{
  "experts_per_token": 4,
  "router_score": "softmax",
  "norm_eps": 1e-06,
  "optimizer": "adam_hyperball",
  "learning_rate": 0.00728
}
Below are experts of layer 6 (counted from 0) of a mixture-of-experts language model. Rows are named router (the router's row for the expert), up (a neuron's input weights, with its number), down (a neuron's output weights, with its number) and show model dimensions 0-159. Each number is 128 + 32 x the weight over its row's rms, rounded and kept within 0 to 255. Numbers have three digits each.
After each expert's rows: a language model's description of what the expert responds to; "comes before" lists some tokens at least twice as common just after its tokens as in all text. This comes from a sample of Wikipedia text that the model never trained on. Tokens count by the router's weight.

# expert 16
router:114193103140128158115146136106157092123110074101094120139075135120100179103130106127069112111137174117120102158064148164083168125127082120112172141111113102125107061162077125162119155095081124144180142151116108135085123074124101156097134150132146159162090152084110117110132154147092101080123162178073102041116123111187167127211116175075115144148146127129132078120104177064132121080158132175175170058121093155095145127147120118134148094146092202112142140129110092149078158149120073
up4:137137087114188176127132103105130140138122155110166129158134159102100163141148106130169156167056162166159144139109115137105091066096080130114101144088076159149127102183114116139091179112156149145197114118139183111130070133118131158148145084059106177094163078104174153139140091196087165153113090200113155129135119117133150143198099088111098161050112128130128096109163073081095106147159141106144186163085157138056109180120136139150100138136131169127121184113149129165184158132150110
down4:120115141132166119145113190161139116122080144111133138140147125116103067105140133132156123122136104149136138094149130126148094034071123142105104106077128107147219068114105129166129170140140191165154093086089120161176114104144122115125138131115118055123149130059102151150148074165147150140189161145115150123095119129081150087120161121164145093129104168089125114056136109107091145124151186103131148109036155135101172068150173215168045140100105153088126099080122128139100142142157122
up5:141157122094120148147149112172144092120119129188090162112150137145130114165188140151154164117147151114135181120204074144057134128123114134181116127110122122075081137130157164146068086108132101178112134099063133114144144132142137127125163084143115135110203152108146141124076109144117113135189149175099154151120151121165143090135195142059112149118065099081117144125089174108145169142194149127092107121101148167160105115152167138122202127047118144149156022095114152134148079173164120
down5:149170134123123091153149109100135082084109087172136147124166100101166097166164135105095113088163140141136228069164124128081095132118158172150085130095137156105108156122129152205121111111133126115153094165156154135158144124139097146111183105099142118128121161152157185148164121158126113170010089145170076161119162117122085093104121125112129181159118168082128134063115114140158158132224140076087146105088106154129135117114087128101122090132120146139069127124136132129193082129191174
What it handles: Clause-opening prepositions
comes before: " the", " ", " a", " his", " this", " an"

# expert 53
router:095160076148160172084132152099092139120107091072100094104080133094108115159103096127088127075118138118106071191130170147064160112119056117117104164128093151133107108188093122129177137147085131174145120128139111157152109130159124162087127118124118115123074111098074070155099191143134113129089170134067137135104156034187162136155119147108080147189163123147134118166134132057123118056160116188179144093094106154080145086095120075127112134127079158169126124147108118120103141141090145
up0:093158100119137107099087099121119120072148159182115137154102104104145147093122168120123161193117114171070155129119096139190068162163127137118106149144103111151142165096098156098171110112079192178141096129130114182112095162139103148150134116123148079099055136124116170094126160091097117200121115164144119091107091091190126179067132146128136160108135085077149145086184149091043151133181101182067137106116088103134123171151143148094131187106147145125101135087117175184139107114180144
down0:137100172093115163095113142124099109132141117098153103072091135114127086107177156121066161149127143127071163144173168120167096172094062121158109187125124167095141117134099144113173118143142097160165175108138125158119130120163148109190148145132178111116177072079135107091182128105128056138174112109085146132156047138172144111085081059149088108132153089163083081049169119120138117103151085147126139165124084077146140164148147081089129081128101124153158114122122133174099209143120125
up1:098110107168160112167143133184113134101146175091158171186100088149116145117159125109127128079121104024188129122122101155129120162132141192141151139179116130075140106133121170110112179104129134123179119146091164129144118160165145149101112117196097116154128135159111187163102062121095109064092103117105092157130113162141159113094135144127148091144180172158124134175191092153089122143143114164129213091103137119068106119110168102060112150191117157154134134161095072122104105182079160
down1:136128040038149078114174121159181120128139123119159080167131103094162077165130103086162053141142096175107126118137151130106124126153109136112090108148116096132138171159132100110108152085144116136089099152050125110133143139141140132158132188175148152187114130136080098146132091116120134171113160145180107125164091176098159154119117081140154105103074148070115187116169081132090106099062084180121115114113141164142064116087078204089106103107100159110134104131118086125168084116155153
What it handles: Word stems before suffixes
comes before: "ial", "ially", "ies", "iety", "c", "y"

# expert 22
router:102176121125139149133155156139130105109079119061088141162115128095064137123123121142066113096113166117098121151071144139108160111060081128121191122140133128150122092157094120160171159112091137165174096092132138158126165117100115143090133114136144141189071097076103113117098159180120090094095158187047115082077125122199205166178122128090086169152129140109151057129090199074148133129149104145150145080108113112107150088193112100070126117165108159118117156141104106138086121120146135
up0:141110128079076114110088199117181116090092131121216150069119118117066149166144139111152098131084125146152131133111100114154090106143045119133112071225091100119131123207113125124092128150123144134090119083150124124120167079097171141147140145169154094188155122104104146126135143150149045094130111143105063064139150124067141076137164103090106134194095159114138129107162148083123173123101159128134127136134135144124150176134087133173108140161169147147133130174163145149158152148198139
down0:147107142147116107117117152129118134122131093111162120143107098155153103092129086159147118108087101132095082154134132155190117132136101165145161155092150109090148107105074161124113112154081138191115145121059141135125061141066172103108103172127150139100154090140139075104126146131074137108191135156195115164116164159118107080073137188142156064107083119193155151158103105175149204126150156106154097129089093160117106139126144108119128208137085136116151114071122055200084148127176058
up1:158124175150162104049093152100125162181126101080109156135117103136158120122182126208128111123160049116113127108069106127156105112103117121150146092090093093166114109132092097106100119127128112101124132147129104129117167149176097106159125107108135210114042109143168104118138161155134186192106167060171152129115088129141201146198131107160120095110135121116142082160102163163130083140066109120114152120072172109162146095120132143132148071116117080175152166168103148126108111068073148
down1:096199215179146110131123085061107139090120111129079168123131172116126171106171158130123074117132125121094123110105132091096113115113184137130116176138128128150107100120067196144161087111149140133128116162172123079148093112111123185162124110109096102084166090114210134119151128130156094126158162133124176168160086107049129146136129159136151155085141188146187159081148156100033107117122095177076125164180152148125165110155126117173113125131163150124102129110172129149152116154068088
What it handles: Clause-linking conjunctions, commas
comes before: " he", " the", " she", " his", " a", " who"

# expert 37
router:111162111129147178124115158155114118125113091070091110161065160077107168097117096089081091147087140131093070183082134136099123121098048117080126159135090141125084097089084110219152157112122187173132113086148124186100111088166100149049110124121126143136091134115093118154078176201103083073107149153089090117152136103145160135142108171138091099139153069158146069149118157091124139094169140120153134103097118142119184132151122064123138104148102116151102099119090091135136120120179107
up1:164131154094146147153100052134099099061140093113088068086116105100128144148133111196117144140095216138162089136130134093109108076136169155144091156105068119159119096126139134111152088188159169134122126105128151131123164177127128124152137107172085134119205161126157140132187126127171082097115135108139088138111079109140112120116178167092114150110073139117129112142142119132132104068130146112104193097232140130123126067192104187138197092102144133099143121073110095183132087143129107
down1:137142089109062173200131174097145103103085031143116150088096128115086154129124172150140107079089144122144126118141134131109180045114111139129124079178091144101139131143148106129175068121163127133147145152101091129128181175137072119154158102112132134181148085130159090119158143110155167168154128128154100186106150133133124150117105105136156074131085145068086101168099159093063106129086195148144148146150153127141157061152113170145153171163175164147186096089198107144155156128127140
up2:189163124155129132104159223133178089133082134115124131136123064150133127098152127121102146139152098171102091126116119104146132084150086088128205092143128102148113123144129119026173138139160121089172150113121148127099140149128082211112122160126120145074090138132086131198139092130125175069159084137150136158081187142134180128084168108125133120149070147185122126156127177137140130137150121126125132172118147111193137133121070140148135094105116107134168147158088061093091147137058199
down2:103106167127116143115090167117103113124135112083129146093128130135158157160147106135092091146129131112116176077106124097146168131122132136146129149181180156107112193148114049085127135170079084150158122105081149146135114127071095069136133129134152154102161134138135102160130085132135108152109126098131093152067126082128096127139174057166145081092083157061083166139111131119095137102157183237180131147061192143101074098160159096108146111151187182140169117093125058148118121102136165
What it handles: Noun endings after articles
comes before: " of", " in", " for", ",", ".", " to"

# expert 27
router:091152072127170119063148137161144119109125043125095104173120137068095151117071127146095085103149123071121129127088153098090164132105130092144181160115139189156114073133105129188146130111084137187152137121150136163097121129135122181093066150125103127186109100116070099163106161129120107097113118147071063090106145088171169156130129139123085176177093100145129129125082151080123114125187143143149171083137088119120186148150135115092166128140093187174111097117044106170105125129139098
up5:137205089088144104179098141148189073152129139128164126157126131142129153148203135089122063188097070124144116167105137140158134096135124186108174111091097140107112139111092142031149131124063153132051145134142111150121106116103140155103059079129163163151154102105109078141175136165155155122132161177126146068129125123180149135141114060099160157118131125178125103150125167109157124179112112139134152120161104121136092084175135136092159115128168111113082080117132188093096131106207160
down5:093097105187132093105135118178081074144110125134126092149116116101172150075091115112125147112153111127112112132135063080092175127128181086160186111101092152130086125108072136124130120169071169093082157132185177129134110163170126214106135114092109108176154086146114090133133162082083169129156121126138081119102170136141118136108150137084048151180099132082103116141088156113078132096183169148132158111090164088111155155150140154084120146135125150186140077126136100027136129157139090
up6:147135150156112111142088127130131137081137101153158141193177120138126158136103146093110159147107150106119113149118076099072130172156107075133154152193129154116073123146115074095107087152100178134117103100116130197119063164163129179126073082088137144125164131050154154117086163175142176075094149122187153183115121144097167170165098110099132152088125113098159147168092105164116068156103161132152170124154131169109102136173155115136182072146128135182133134176102116101146104202059153
down6:139087107104061120121088092139092133130139085239181105174155107129179094113125096136073140116099147131117093154167091100127161104171157162164174157169111116139102149129099104131088127061105125138118158086154095091072072101158118129128096125156055089135071160144141090138111106121141166074114160106144159101098108179130151147153112142081121153097054134185142169138139124072106115148129143118138123162112129137104153122189148150162120130142079151106148150041116146096097077183083156
What it handles: East Asian romanized names
comes before: "u", "ong", "i", "ang", "an", "o"

# expert 40
router:111170109158160147100130179138163113151145091073122098175085123090106159092141121104085093078102111106100094213091122152114172094127096102120166183090094164157120082190112122139129177104112141157147085110156092171115121096137098148123094151094118141144087137122094079093096228182128091120098113172095140146101086030136133146139145166089114139162177092118168081151107179069117117137147109157131152138100045090156118125128095070124136110107092173162139131088127130138130140127104139
up1:118098132144182157136127075158101161113151145161132092130103102149128159138110117126107081058158101138125144134185200187092118078126114131074176177202111140162164144104116082094109150110116138184135088157092138097159101161143081106104095135089107128120093113149119104151127154161100120163095117118140118134151095123113122107086048112142144125130139126120184181145126156099068116093147111060129098155155156218125090188161116124111151170057121079167167174131125098145162059119137071
down1:153184133163124165115073170120089092075125156092155072161079073117076157153171153118141096097102149153142141130124190154086119156156142140111128139158096138059151068064070150120057156136107122138149095150126095074112166138121150088175102157108132143117145128111085136189136113072131144097158113136172158149135107149134144092105133075184160139159109177093116104103141110112077159148120169131144112115157176112119053150118101133201192125181109116113158119128169182071100112113087104
up2:094117110108138170183109135172081130192081120137136131116076185155165200155124161115132141117167134117195094145124104113137092158100065103162116156191096103136145157127118082147131154137098142132129176083116135169121126094140085113131134107125128085159214109123139164170102106162139086120124116162142071126143075132077129088108148118141101179172163179099094126128154190140130144134092057138081122154117119117108156138104074097136108155137173188234171146125141173078175132126103111
down2:056134156146080126114169114102140140059171154167163081085126115206080152130095163115142101200050124154092126132136141124131111152194177145103141105127058118154080096166156099086141128181109147138095093140161136100150079129118130097155201147110107178162109125124123127106063070119139087152096078122156126130132164181099099147103147149121133096143069135174146116110127121144100158152124167078133115146070132123079066096103107069153114150126149182144150110107056112101113141111115119
What it handles: Latinate verb stems
comes before: "ated", "ation", "ate", "ations", "ating", "ates"

# expert 39
router:126192129133150109121165142145127081088072070063101135160051076068131164114120118135068115080109163117104148160053169129081154114133109108145137146149135097099075133157099120145130158076084118160144153120130095157098111085126070151121140138140160122156108146102093085135091158151120024061091138177069082071105135109150172130156122122100127147165184106134147065121103178092125121105156121153149158108129093103113137131162122094094141126147119179167142086122114088157064150151151120
up1:110116104150167113148144200081131125119119076161094141137116121185125104065131151154146131177048171143073150138119105061180117042057124120125159096053125137128161130103191170140153142116159187187140119123163131142153121129091125115129127116132138098124167067144104122124126131138172129144197136102080170154166125096142127155128118074158137126184155153122119067100131131149176145105107154153135140159126025110161116143148146131111111099147141089112137120181113143122156146096222152
down1:140082114125102132119131095100151111107156119154154172156174054130107132096144066128172202182151192170066142142151141131133069130131080094212132100101121155081138178097127145125192169157139128147083130215133096115115149154124124129137139126129109070083148140144093129151110133186119145057145102140113166152107120125100054202120179075169116111163182131153136174168121109153085096147126115106159138119102095133145123129153141141083130106117147147189122133128079136063156181118140132
up2:106114112113138127107145102183133180223109141093111131070109122136146183125147110092180164096147132128115145121121144188162032127096089169132156193077148143110100136134112038120109114133095117173172125161188141128133157132140127164109121139045124118105088106115104168130131120100083104125162114206172090070173159107149164131115146147151123138107172107143156155088099147150134114131103164129119128127144122140130086060110220169143110108124121070129110106101146055129083140108123092
down2:169171130140076133184086109114124099108123123158079110120204103161101100139088136176207094072107112182131123150141141111124154124144147117174142146145098126146099143120124061069125166078104135136107127142111107111072099158185104143093142115093091130168117148096188171143162062096074121112177099113196116112195144143142147169130134103162143127157117081143150174086150136122095181179107119144187163103129078099140160103096183127200113164145106132090167110123118153172087148166131158
What it handles: Past-tense action verbs
comes before: " the", " a", " his", " in", " her", " to"

# expert 59
router:131149060152132097153122192118109106183069111114116092141065128102102143122114086118097102087142132113104120168080140114068128099134083073111200140115118152134096120148096151150168150047083139164148099134136131159108096065125102152117087120103140139154119149119138131185081154139130114115100173127097106064108136097147205191174121135099090128083178111167190061141129144133115136134193146115176127118123084134086142094187124113085139129097112121175135152123070106205089105096131113
up0:153185119157133106151157158120160087124101205169097064129167094117129122141089121142095135149132109123149151137145167210119128190118143114105159127107118111116134098065067132156127137161131134121098085087141180161096123196052176150091100117134087085119186082069108091086127117172068148157116133160134146089117096170069159154097108107137196177158118119115103145086113097114075135139117130116143123140187095152122160139142093114095125085089170117096184093086086083113167104104097117
down0:093100163108125103100089115171166126090107134146082116172118170089168078122082174102137155113118160082170153117100153117131154106161154193142073165182106134151142090141130132114096120183094079141121063122096137120164129145122129111104109115105166127080106113141132120119178150070165167138142166193177110100154144119150159132231090133101178112132088131075110161131149162187114135130146127134166121150180138200121131210111093140132099102224134130193130134114102136087097099099132134
up1:089097183190145158134158086135082161167131167119156151199174084112110168109094073148138093125143124077148165119169089119071150099155140081108132151185139141152128123104133072185160092139116158109090129124054145145088172155142092133110207109123122117122100167143157141143112126071121140124094162182155172117152120136113076136144149121124075114127052111065105152162118128140087065143120157176164123130119091089105136130203124082142107129097141105104089162143126096160069115091180107
down1:091103112134092192110138136135164123138175122162099112155148139102149148098095093131132147112104133136085149165119034115087158166146174126181108091152132134151224117124161116104134167105116096209114079105172109127135124112146117207093134101102104119088133122118136108149105179160129150111180112146191128130140135091091078118134121102048179095123131167099118134219133141168099103123104098067157151152128101164132105181181130165157120170114077183168112121109109102081085091146106102
What it handles: Word endings after under
comes before: " of", ".", ",", " and", " to", " in"

# expert 18
router:107182114119079110127120175150159113094080101104105116152083096088093171147124124128074110104126173111131151181092171143062177147125112130117119167117125145115091094163082133181118127099097133166179145149113081162086129088107101188077111157172102170154130120106134105109140148181110068104078154136082107093140137086178144150181140164099141140127149137144170055113092151061132141107197149158172159051105115092119147105175129138069141098097120176130141123086094102184088118152141090
up5:109135186096143146147137133163075099097172088044096125162122131159085116117098132153130151185109133078158130123118135115114160122158137144119120127106207112153133156130158097140111100083141141173110163171120124108128130091133101143169142087141171170089112113163151123138137158160186152162115187193108176145098065134174123095212161134185126091142107137095104097120152133132141102171131160073167149061156126069138098195113114109123163171218102102124079182168124116107165155148159146
down5:180163195133120068163154091123163095186129136079154120166161060090139154161141137120159137117117125144140068107091171099110160114104134129145075180168156142156099151106122108120085131155107162094109170130124065103182069072072156184050167105190097094119163141140149101109137072165164126112113139091134140133134134079116086085140093120101173108125133111146154157090050122108115060178179125150108107175168091139128123103125098132107128130135157108065093117118138118149129084156101145
up6:131123088178139116135104103158137133132152094162080163094110058119108091143157146162082168096071095149099126138197100120092119113168106193127142138068164127192183131096171160156155166116091190124123118116146090124086126179151108101096121129143190153169125132162080120148161120099127155208121177124182116100100126125180129118135189121091113159124088094111090164132135152133128142155182057126130097097086151084171164182031117124156135149131119133137095145128104188095152129139136100
down6:110139141147156114113135161191165142129153110141090157064096146132097126147070136195132109086106128068090117118142123168123129140082082143112119124129160109117205147131168129171150105129147136158163117083097137132085130117129165101137123113129179158148147162160193130139099138099130177131108115193081120111115182080182135143181128172193095114122118065089052094137201137135130151084101116083129145193095105118145113120102158077113159145118096117164175173170105115106166154156126228
What it handles: Institutional prepositions
comes before: " the", " a", " M", " B", " W", " S"

# expert 54
router:107126135117110118104168132115139122123104072093072092129055104081125134113080116138086088107113185072132123196075161146111138118152119111103184169137114120122121096152073105138122150097103148161186112126108129130122094114139083173075093131105147149131082083105092145177066138194147087113078167119103099099101115103155193161175106149110132132127179061156160070172066158117152119107174151138135130089086143117108194071164112103098137125164090173161131104130116103197091144124124095
up0:106106122132137111204117094134096080145104124141094128115142114117116126113151119089105147118129104138190201117118177139163189170108094171201136130118090125150080134104087133171082124106096122148106170094159142111146107134154034108139144154158123111186109154065057136160110117136166118117124206129166125127101106140108124187170113118166152126182141106183136159126172126161178128117145059176137128127100155136113173151109087131106084100112071118160150157098160090111208187165127174
down0:090129085077061104076144168123133120168102110151150188149121174176124177165135161110144100099105171171126085116147092134151167133176167120142114128106140168161115141089127123197112133167133102142146107099146133148132131107161114088166156184146177142107139124086120122173145133140084141110159129119131128189152182149134119155054159117135198071092092148074122070165137123134157141176230054171144141137132115129119139201128174077167116114092139132089138143136148095187170133153131099
up1:084110096138115078163125134115167168149173092129151172092059147117099146112123164144127077133117125130160131112138165049080135116149118124098180156153075157132135154157121157125157153074127133090128118062096086131138127043186033138101088101143171110184141143100115140201120109107145125119112181129110144119148087114110101120107130104089135103081098081125170122123180140143180172123076187154127118138114132105114108108118147117156063217105131091154195100112156146149115185104129111
down1:074088167164086077183179149103143146134171072145114095159141114188131191139166112117157179157121120102133117122067117137120144164175157209125127175166156189159112089195150125112081180154155093123140110134059117162166124174112131156105166159146162169125126167142138121083132131160120141126131112161144142169188130107121196154124134109127140125155112167106155117132110115146164080096147184136186116138174142143196097111143103134146101080111116135190084170173109128062137073113124137
What it handles: -ing suffix
comes before: " of", " the", ",", " to", " in", " and"

# expert 33
router:083171116153121158091137109149115149117126118113058088109123149114083151094103105142089070141111150102119116149070209133074144086116063080099139135115142149115115103172129134180173155103104137134182108124140094156089160093129132167093075173138125165141117149095108090195112164167126131131107125153083116071075102021198177153155137184121105151137140101118118104118084151096158146118184130158141159102107078138143171113180097097129144084122103159154120139119094118185088130121156062
up0:162077122204159087114150135091151135106144112121146166123107105062103145209179193118127098082171137139092088156171100050136083173144113140164190165151116124070099118122115136113105137122125097132109106131136122109079122125133076046124108138084094109145111135109155116101166127128155089084117114129094129175166141130105150094107157124131190114146130130100161176126121184114107042131066205067165133169130157185130101178135134137157165174188133108139129147136132137122102105104097104
down0:134090139168143138156123100154129133134122121164130054086173082140118094108117129117146178172168142098106153036100152159182111131091123101091123095126166143124125156059191136132154165170083137147137154134106164148160195118211179148127134162130184127156150175112126148126129159111136178158127088124126143146148131076077148138190210123144115170136146091075074151140122126174145053097121109154077125120116091147131086139139142126131102086186143128173058139149092192118137103134140152
up1:127171115104122087126127169143141056056138130207121110132124094096112086097128136141091162138113136134158067166109118111129134115154062170144080120119170097122095103133137094150133160178107145149100154141121127121093163126210138104132129104118140170181134126124117074065112168121132147104094135122180151135088212125179066068127110117121153139124074151143130117083098181128121160145114077141162148155087164077131124134138040085110117155167161120118172141211105152129100126058085116
down1:099075178118193144042087132113139163116138158147183122109104176200146163150159085090120108133132138140117116213187148098084106102129176144148110175116096091133096135163086123079123105154135121149126067121153144112180134130104144106152143097080121145130140114129117089083109149142160085110080142140087067161103164124208104153199035139115131105110135148103144062137158157109105165120111175091157120118168100102118143126137156062108122115140125112171133156129205154128153118112105156
What it handles: Personal first names
comes before: " B", " H", " K", " M", " G", " L"

# expert 57
router:068167100137171152139112123169173127149099111104125156162094164098118168141101067132091035126111150134137119214059123146115154094152138101074138118167108165072117060139112096131142162117096139168172152133146119155135151131140085147126107169116124142174112116086077137129131189143116087120114138142085085061118140073146157167122059111096066107111152137123166087178101128093129088076196105156155177111130109106135190092140166134090128114125073151176121119106085106167110094123117147
up1:199125128117149123136109120131129088168127147125068132111149161181126156140160137148140097139151193096177169133141124175140163160147115181100172086117141177120137107159048075134150099110194139160130127101118126157139178126069115137106183119140151104126117105122092121097073113139072191155111093148100100082152116081126111134092102157132161064098164109118184110116139070065178126125130126092162098123138066158110164223141198150153130106091135146076135106086147155085138127094177113
down1:110150082107123180152149038165172134177098136116162098098128172113077169117155124140181099120171126173141149113117113133100190166049131092148047107103132111167117107101115083095130066109087155130180127128114126135097147125142131128168158086122103133092137125143106103097132170149073193139171120105123109129193162198164168098152136139101069159096147129083177123096112108156164139157164133125130121128089152107164113159181110129107147122121139139055111083100180161093151101125207128
up2:144125160128130090132160127165190081085127098154127167098159113154165123165133113097136189077147069107168131165134150141068134117123144079162114154231164086134122201103145070146074120111104108102178163116086146158066157137078107145141181160114160130059130090137136174092159135133120111084106086143135075119080103152097170128129128111154102120119125085185128054140166156150117139165113149144146159104121135094146112062103117126132179175147101120167113092136093149160194135146094113
down2:138154120084143079139158141089170119131175138198120114140159130087155117146123163107118120096120099088134116127126078100111190108125099116089184144135150171144145106130184150107102130056128101143101179137090108092201148192141110164155101117093130081126070211086181074078115175158171127167083187156113135158147158112104144090126169121163125136114085127081161160173170132089086115113135180137105173101118065174095111129139158115139160121150088118126113119164151207176096113130143147
What it handles: Early word-internal pieces
comes before: "ign", "x", "f", "z", "h", "an"

# expert 50
router:052176093169122165131101130150123147107111078112013127156105092067119177108106117176054100111120145115131124212142124138107174088119107133100154137129121130133113114182130119123136156084095138174114097132159136162094105116134085170110118140094124140155106075116134098176132169169149094111069189140134135133088106047153139182187095148081095086114108093120156118158125132064140155064149115120149146083098111118133194126132132083127190159093087120133130139068130103146103134120116136
up1:187123161138077148120091071072139148116088101102055107154100112064089113080100149152093119104171096189131162166126164108119112168129144099121110109113147119140108166096112165147088157132074161153121121074149086122121130070139141156131127076153177122073098102128114135147127102163114150136146076125145160186163176177063132123146166142169123097139140103153127103151106132161166129181177106139156165149092168134136167153139149039137169166111182092096140106203074101121090099122160178
down1:082077125107118136127123114137114127086147130148134139120192104146124123197123147124130071125152122104171126159129154099134092114150130180203145184128133124098103130132117173113110093109132098146145136068158125162168142176084136145119161133179164113054117096155192063138106027120120082138116103078113184162157103160078114111091132174140177144128104122131115111098166081092086189137111104088063195173099122155089166178120143149139151150164141203094101122158096153099135143163140152
up2:097122155150163176071093140031077097130186084151104114155087089119154116124119126143091157173147116114139127081138119182120169123157091121102119214138098143153124138148077111130164155159120163079149062139078044116146175128075096170107066157088151119156170147129183175147123171138080138156152143143131119113158157111168090102096092121114129112171130126103077133154093093128083140104131147095138080107084145140132156151153129205114124161107126203090130129087137145166146159119154153
down2:166086094161135095142112116111171091111171134126124125124097126116137161093119141178091186085170105126177152039174105163166172090132145164157135150127161137134161160163137089123113172126173086098114093131164160140130074153092126133169153108136081142074140103146153102140194175158163081102163139125126158138080140100154095134125042092208140116109090172122092158153150086085114161147107104097102058097126169158125150107093125134204141175100131098099101138107146168074165165117105149
What it handles: Gre, ar, te word starts
comes before: "en", "ec", "ch", "g", "levision", "x"

# expert 7
router:072178142158150124093147174147173118113134059100097081109105156092115131132106144163120102075139155083117124151110136153078111091076105078120160132139115125137106127163123093173178118093117140126157139110101070144094115113120117131097102127147135173125113086073133114157077169127100069148084163149099089089091138067197153117154129153131090089130203101153195057167096140034113108112141137163129149107103112152125174112179126075113151081137079161165102143133090107146076146128131064
up1:134124119125151157121122069120153184119073137169156151143135079143135161149065144131168110091171117157092077123132111166180131121127112100097117103065147149124118067142145166121139149108135105148134143128134148154151158100141025126093157085113176095157159189089132084074151135109102099181140074147106116135073113161174136176158112155151116108188129080156139149144101119168193208100114063034111133175140123106151140131131097048135140136111166160141091151165122112149115109150098130
down1:114157083110143135164106090092076174088132171134140120172094161060110096193127098162087133157148146094143143130121129074143152136133134118061136170106170095147112080082136140068148107158161089182116171109170056138131143162112137107144152095143089111178145106077136147137103116139155165080112170109124119117062138068080103099136119122135096123131168121104121201121055106147128150131156104172057095179154112161116122142120116138069146141185129125074149120140145155091109211099110183
up2:112075163095186078193082098104174120107134034135109146122125163140143133090160124146099160142102035112120103164139147118069125079111157089113172149140102070109113104112129125095111104109135108110128155117187102088091085101098191115173102094128113169161116082184170164104170140132116095138077135149154127139109145144137170128154159129071211123123144128147161085095163139067118161147094098145111143126132099066143137120163126150101100175120116111155161143150189155090046142121128105
down2:135219128164079140092134120084107126113060085129098133138148146135121096157159113135205142115103149162107052111095126141090113086142138206177152149081158109113120076106163152119067070092170137127118159086167090065095107144135113105148169159194122157123137156131149162120166116128095149124125119120156118155136128118130125106093190095105146054143112137148167132080075118105069138113104093096122141141098174087170148166111127165192128093190119076110092116136063122138154097159153139
What it handles: Foreign-name inner pieces
comes before: "o", "i", ",", " |", " (", "a"

# expert 28
router:059156111149160145063138144131140148105106054102089093143106126092124139097088122113073108081114116081118133178091150078104162119114110106162152122119114088147123131153096063127149145090088151170145124094142127159090155132099090126122094148122146127146131103075048108165155175189148105063076201120102049110152138044150183162150105165096058180127142131146145141100128153093135127088174153113176161081106107154095187092163121100132158133119114155152136116143091099145110132101108149
up5:190056041129158094117138123164105142143126108161126088142119122124133177127175113085127115123141080142108143115090145074135108151158103093158168114164145129100086106072120153118052059122124177137133112153054165142098096097125124181095099126149127135108106121178099119151137138156129147178114105172116147091174088094134119158095154052109125147079101136087119141149119159115136164080169147101129092179088143206123141109113167095147115121078147088168091117154156115079080178113198079
down5:068135152192155164120083166117174128122177128172075102112133101193110090132071168164065134132129102088120127105136177122124088134149149100122211122133178139146147108161167135132134110177158086173141096120149073128192158157117146111127129151058129135136116116091122118123096150112182103123127124125126122114135070083179109190145143185139162117148124171194126137160137172076120124124075097073110139071100118176093088135095132071119155149165110149144118104153082140118194190082136138
up6:129155176165087137082103093129139113091142127132125155155124140192145212190193138080103127027135136173111085139125134118070139108147156197105104146155131135142094121142113124102126189099146123174150124103111082144088137173162134088166119145119138125185145063067185106164160096156102115121138145141150039121124134084151152151144078098089080141170080166139138133121150125094141133174092128103102158133147045083087114110089104091139075128104085116150124104106139142112164124110102126
down6:168181177115140121155085165112128128153134152147042135150105136155172132134114191140096182136145141130172194139113137152087161132139186114087179142116188131152168179128155089116063141178118124068141108112149115140146153138083144146122088194051047201148125142158154130177187135136151123129108176147106082111113109124111082151127107106176065160092104148138113137127157150183130100165084119083126102162115107139117104168166153107120100175066108088136120153143103152155165131089136120
What it handles: Romanized and foreign syllables
comes before: "ch", "ches", "c", "ter", "ched", "k"